{
  "experts_per_token": 4,
  "d_expert": 64,
  "normalize_top_k": true,
  "balance_bias": false,
  "n_groups": 8,
  "lr_router": 0.000836,
  "vocab_size": 8192,
  "tie_embeddings": true,
  "beta1": 0.93,
  "grad_clip": 2.0,
  "seq_len": 256,
  "train_tokens": 298700000,
  "steps": 4558,
  "dataset": "wikipedia_en"
}
Below are experts of layer 3 (counted from 0) of a mixture-of-experts language model. Rows are named router (the router's row for the expert), down (a neuron's output weights, with its number) and show model dimensions 0-127. Each number is 50 + 12 x the weight over its row's rms, rounded and kept within 0 to 99.
After each expert's rows: a language model's description of what the expert responds to. This comes from a sample of Wikipedia text that the model never trained on.

# expert 19
router:62 75 63 71 46 47 64 76 49 55 46 45 54 49 25 44 59 50 58 46 54 35 42 40 63 57 42 51 45 60 49 60 48 66 45 43 57 57 41 58 35 41 68 59 54 50 37 37 05 48 39 57 44 51 55 44 59 64 46 30 48 57 69 37 73 22 40 41 46 54 45 65 56 27 49 37 34 55 38 48 56 55 33 55 27 64 34 68 46 41 56 49 48 64 50 56 51 71 69 37 51 45 49 48 59 46 71 58 45 43 51 52 37 57 63 57 72 71 55 37 41 71 51 44 44 59 42 50
down1:57 49 55 36 47 54 56 77 46 48 50 44 52 56 55 60 25 60 62 59 70 61 65 58 64 52 67 35 44 42 55 50 39 45 42 67 48 51 69 49 50 48 49 62 58 51 69 44 46 53 51 41 60 30 43 55 31 25 29 54 59 50 56 23 76 37 41 61 82 54 66 59 30 45 58 31 41 38 38 57 30 51 24 59 28 74 51 36 57 59 39 52 49 25 43 71 48 55 73 49 48 59 46 57 47 50 54 57 69 54 47 45 43 42 50 44 59 36 30 64 49 52 59 47 43 40 47 60
What it handles: Verbs after subjects

# expert 33
router:56 45 56 46 61 44 33 62 51 51 52 72 35 52 54 46 70 46 56 39 59 34 39 30 59 54 44 51 57 60 26 69 47 53 48 64 59 59 53 46 46 48 74 48 32 67 42 45 39 30 44 62 36 37 63 65 51 58 62 53 59 57 60 42 48 58 45 52 55 33 39 71 70 51 56 39 52 82 71 65 38 57 48 43 31 67 39 75 40 60 43 55 55 50 53 47 62 60 78 53 67 54 69 40 71 39 68 54 32 20 40 68 65 40 49 46 63 48 55 43 51 59 53 51 33 60 39 49
down0:55 32 41 22 58 35 45 36 57 73 39 59 43 34 53 14 40 49 70 70 45 52 65 56 50 68 51 42 42 48 32 46 52 42 47 42 49 55 45 68 25 36 53 57 39 53 63 48 70 54 33 58 43 46 45 78 58 57 63 62 60 26 61 22 58 44 51 46 58 53 43 50 41 45 31 28 31 33 35 50 46 46 44 55 57 50 56 39 53 48 67 53 75 23 49 52 66 51 52 54 57 51 58 47 66 48 44 50 53 32 54 61 64 56 34 44 48 33 56 59 43 49 34 36 58 62 47 47
What it handles: Determiners and ordinal modifiers

# expert 48
router:38 71 68 65 40 35 46 55 63 37 46 66 65 46 45 50 62 34 57 54 66 51 51 36 62 35 31 61 29 59 45 52 43 38 52 47 58 62 34 37 37 36 64 46 47 64 57 32 22 38 34 47 44 63 37 45 39 56 70 51 55 41 54 46 58 35 57 56 42 54 54 66 59 38 60 47 36 64 52 52 60 66 20 44 38 48 45 53 36 64 54 51 40 58 60 44 29 51 52 47 48 59 62 60 53 34 78 57 41 49 22 54 33 68 70 51 45 45 44 31 55 69 47 49 28 35 54 71
down2:66 34 54 61 68 46 32 49 37 58 39 43 65 38 35 34 42 52 43 55 52 81 52 29 50 44 30 45 30 51 41 60 41 37 48 33 41 45 62 69 37 63 50 56 57 42 56 37 52 60 58 33 29 33 35 54 46 41 31 32 54 33 40 63 60 58 68 41 36 44 44 45 49 40 82 61 64 40 74 49 23 34 46 39 43 49 37 42 42 71 59 58 52 79 57 54 64 40 44 43 59 44 41 60 65 47 55 49 56 45 42 35 50 58 43 46 54 32 48 50 51 55 33 48 41 34 36 53
What it handles: Capitalized word starts

# expert 16
router:42 64 44 67 51 44 48 40 72 50 41 65 59 47 40 54 69 42 57 41 65 54 40 44 58 41 29 53 36 57 47 54 52 42 50 46 61 75 51 37 37 42 50 38 48 65 49 34 34 38 18 50 39 54 37 53 45 57 61 42 52 39 59 22 53 41 53 54 38 43 48 60 62 38 58 51 45 65 53 47 59 62 35 45 39 52 48 41 42 58 43 52 44 50 74 62 31 45 54 35 44 72 62 49 50 23 80 55 42 43 29 47 27 71 70 54 60 40 51 40 56 73 52 56 27 48 56 82
down0:71 51 58 43 50 65 56 51 62 40 64 32 74 70 60 47 66 36 55 50 56 85 52 49 49 40 55 67 37 57 62 54 85 42 43 43 58 64 32 56 60 64 52 56 35 40 78 39 72 31 50 47 38 61 39 36 36 47 80 33 46 66 43 50 59 50 47 45 62 52 36 46 47 33 52 46 46 43 33 74 66 45 29 50 41 38 54 47 61 45 56 56 47 56 54 41 42 59 53 43 64 35 52 60 50 47 49 33 37 58 39 26 47 50 55 45 48 42 40 44 39 47 40 47 46 81 44 41
What it handles: Name-initial capital pieces

# expert 58
router:42 59 55 48 34 51 61 59 50 48 21 34 54 53 32 74 51 40 54 41 52 28 22 36 53 48 40 46 46 91 28 56 38 56 55 39 73 65 55 53 50 51 52 27 54 53 47 51 39 52 37 51 50 56 61 33 40 75 42 35 62 45 45 53 37 53 42 45 41 42 43 61 62 34 64 46 69 57 50 67 50 70 36 43 28 68 60 84 54 43 49 55 53 53 67 50 58 51 65 55 41 49 55 54 49 38 70 41 38 55 53 73 45 40 42 44 60 44 56 48 48 66 70 54 37 51 43 58
down0:80 37 52 52 45 58 42 61 58 56 70 50 44 35 27 46 63 42 54 47 24 58 31 63 53 40 36 79 32 49 32 59 53 66 59 60 40 62 50 46 41 46 34 51 42 54 47 49 43 31 46 44 36 69 42 37 52 42 18 39 58 47 60 35 48 57 60 47 44 57 65 29 51 51 38 50 43 56 40 57 58 42 59 46 50 62 53 57 41 73 61 62 70 54 62 64 37 48 28 36 72 54 61 44 57 49 44 31 54 42 36 53 45 32 67 58 53 48 24 37 51 54 42 55 40 47 25 68
What it handles: Mid-word English pieces

# expert 7
router:45 67 43 54 53 49 53 60 50 41 41 63 43 54 70 66 53 43 67 32 72 40 46 49 55 51 45 40 38 46 39 76 59 66 38 55 40 67 48 65 45 49 62 47 52 61 40 43 30 29 27 73 16 36 45 45 49 70 56 48 59 52 55 47 36 21 33 47 59 46 37 59 53 44 55 49 41 52 66 38 69 52 25 52 33 46 27 56 27 55 28 34 41 51 61 68 44 51 55 28 42 65 54 44 40 42 66 59 32 52 42 57 45 50 69 53 54 56 66 38 60 53 58 60 45 43 51 60
down4:50 45 47 47 49 36 44 37 52 58 47 69 45 38 30 40 39 34 59 51 29 47 31 44 43 69 81 48 58 28 42 39 52 66 54 63 34 62 50 46 50 32 40 48 52 50 27 59 53 59 59 60 57 39 40 53 43 50 40 54 34 45 57 44 31 57 42 54 64 41 50 60 63 39 54 48 54 68 55 52 52 43 70 53 59 46 52 54 46 36 45 32 61 71 57 46 64 31 44 70 43 54 42 64 56 24 65 58 50 33 26 40 75 75 40 27 60 55 46 44 43 63 45 45 55 16 39 65
What it handles: Word-final fragments, closers

# expert 15
router:39 70 55 48 62 47 35 69 48 60 44 55 34 40 56 60 63 42 38 57 52 33 39 41 52 43 31 42 40 69 36 55 40 65 49 54 54 80 60 63 33 57 73 53 46 67 51 21 18 53 42 56 43 41 45 41 54 62 55 31 54 64 54 33 55 36 46 39 49 59 42 56 66 46 48 45 43 47 58 57 52 47 47 36 43 39 58 72 49 45 40 51 45 61 72 67 30 69 75 47 46 40 59 48 50 48 80 46 36 34 34 41 45 52 53 55 63 74 60 38 44 59 57 66 52 42 31 65
down1:53 53 44 69 54 47 54 51 37 55 55 56 42 38 35 54 30 49 68 56 44 42 46 47 55 62 66 31 67 48 66 63 73 60 56 37 50 71 58 68 49 55 72 28 53 71 67 48 48 25 80 62 58 74 64 49 65 60 54 57 56 51 54 47 53 33 53 58 42 72 65 73 61 65 48 64 38 51 48 61 45 35 50 41 50 49 30 65 35 58 36 44 49 68 31 30 54 55 60 41 58 58 68 54 57 32 54 47 48 35 49 50 49 51 60 43 51 27 28 49 72 50 50 52 63 33 58 44
What it handles: Verb stems and participles

# expert 40
router:34 52 46 57 30 56 30 51 75 24 21 49 26 63 50 43 75 42 76 22 74 45 48 53 46 53 37 35 56 60 41 60 23 47 56 36 55 61 55 50 46 61 53 45 46 52 53 46 29 29 42 62 36 36 53 54 65 45 63 30 60 50 64 34 52 45 57 76 36 55 26 57 51 57 49 50 45 55 52 60 62 47 35 52 43 57 37 59 41 56 36 47 60 53 61 58 58 41 75 51 66 51 53 60 50 39 70 45 47 38 45 66 55 46 70 52 53 51 55 43 52 55 52 58 50 48 32 67
down3:38 61 67 28 48 43 54 33 57 38 45 44 50 43 56 54 45 58 55 42 53 41 17 60 42 40 51 52 71 55 58 67 34 59 43 51 54 58 58 31 37 45 51 59 57 67 71 37 32 61 78 51 36 33 30 48 68 49 70 53 58 62 34 66 43 69 53 60 56 33 54 51 69 60 70 66 38 49 43 42 54 86 52 54 49 49 42 48 59 41 48 21 54 38 50 45 58 56 50 55 58 35 72 68 42 46 58 53 50 43 49 69 52 51 66 50 61 51 69 49 63 44 34 70 42 51 35 49
What it handles: Institution name words

# expert 23
router:49 58 33 44 56 34 39 68 57 31 35 54 61 76 57 49 53 42 65 50 60 30 47 50 47 51 40 42 54 55 25 57 56 55 54 48 71 56 49 60 53 49 57 41 61 43 44 21 40 47 41 52 35 14 36 33 56 63 64 34 63 66 51 33 40 27 62 63 48 36 46 45 68 43 43 51 52 64 61 60 44 34 48 65 43 59 57 57 45 48 47 37 53 50 70 54 28 55 63 34 31 51 63 49 50 40 76 39 61 23 39 60 66 57 59 55 50 58 59 47 33 62 56 43 39 54 25 46
down2:43 64 51 47 50 34 56 44 64 50 55 77 45 55 33 60 55 55 49 60 38 26 49 54 54 47 46 47 51 86 56 54 55 51 65 37 44 43 43 55 33 64 36 39 65 47 51 70 39 72 55 45 73 26 29 67 62 45 33 50 59 44 49 55 37 59 51 51 57 45 44 24 65 31 48 46 48 68 64 63 52 29 36 30 67 60 30 73 45 66 47 60 49 40 55 78 64 53 48 57 51 74 45 54 55 44 49 38 40 61 48 56 44 47 49 40 45 48 45 74 58 29 50 37 36 56 47 54
What it handles: Verbs and past endings

# expert 35
router:44 79 49 46 48 43 57 51 54 43 33 55 57 56 57 54 50 53 68 45 57 46 23 36 42 70 52 46 48 69 34 49 36 72 38 55 50 68 41 55 49 53 53 36 44 49 33 37 18 39 51 55 35 60 42 51 60 57 62 62 73 67 35 52 51 44 53 45 63 64 40 62 69 40 55 49 49 50 62 43 66 60 21 59 61 42 34 52 38 46 32 74 52 52 52 65 43 66 55 57 57 50 56 68 57 53 65 37 32 61 45 49 71 51 52 47 64 44 72 41 68 74 65 50 32 45 34 68
down1:62 66 56 61 80 42 49 38 55 79 54 58 64 48 27 62 74 50 44 34 45 45 41 33 42 41 53 63 34 48 61 39 46 60 60 46 49 38 57 41 46 46 42 41 69 56 42 50 44 79 43 53 59 40 59 48 37 46 46 40 29 58 62 78 62 76 48 54 68 47 50 47 56 61 11 46 55 49 25 53 52 44 50 36 45 49 53 30 30 60 41 44 46 47 45 69 42 75 56 57 43 65 59 46 46 48 48 43 47 84 49 42 46 55 47 56 65 47 52 49 47 51 43 38 46 57 60 69
What it handles: Mid-word pieces

# expert 38
router:47 52 62 51 48 57 52 69 46 59 40 47 42 45 49 57 64 45 51 20 52 51 34 55 60 66 36 52 52 69 52 68 40 73 57 53 51 46 42 42 42 35 56 51 56 59 30 35 14 38 43 64 36 36 55 42 53 64 48 41 56 71 60 42 51 38 43 27 48 43 50 57 78 30 36 24 45 52 70 64 40 47 49 46 32 57 42 58 37 49 53 55 42 60 59 51 54 75 77 51 53 42 38 45 70 55 51 40 46 38 43 72 51 45 58 48 69 57 52 34 46 88 54 47 47 63 49 49
down2:33 65 55 36 53 54 53 32 46 53 61 36 56 53 54 56 50 53 47 49 26 67 53 49 31 54 60 60 53 55 40 54 61 34 64 34 68 59 37 50 53 55 39 30 20 52 44 42 36 47 41 60 45 35 73 59 62 56 50 29 58 58 12 47 44 52 47 53 28 62 36 41 43 51 66 50 58 51 34 55 42 42 29 57 55 41 60 40 53 30 81 46 48 46 44 52 42 54 76 49 57 60 49 37 73 44 84 33 42 37 55 32 40 46 51 65 45 44 36 51 37 50 48 49 66 53 52 43
What it handles: Function words, verbs

# expert 20
router:58 75 55 45 59 45 49 40 55 48 50 57 44 56 59 70 75 40 62 32 73 36 43 26 54 59 39 48 56 66 57 65 33 64 36 54 56 62 46 60 42 49 59 53 47 47 43 57 48 42 44 62 40 40 61 56 45 71 52 52 63 55 29 38 62 49 50 53 52 48 30 62 58 60 38 59 63 53 70 70 53 56 39 45 48 65 37 70 23 43 40 40 40 55 49 56 53 56 62 33 47 43 53 39 50 34 67 34 31 68 52 60 65 46 40 54 46 51 62 44 56 77 67 87 48 48 55 80
down1:21 42 44 40 49 61 62 30 45 36 63 58 48 51 64 47 44 47 56 43 32 46 38 85 30 49 55 36 47 72 56 50 62 59 60 68 66 49 49 43 52 41 35 39 45 51 65 31 46 80 46 49 41 53 54 54 33 59 27 52 49 57 49 57 48 36 43 56 39 40 57 60 38 53 42 54 25 56 42 49 39 59 45 43 41 49 43 35 33 33 60 50 36 37 55 43 47 50 26 73 41 46 60 20 52 50 70 45 71 47 66 46 23 47 43 58 41 48 65 53 47 70 34 48 31 53 48 58
What it handles: Month names, name pieces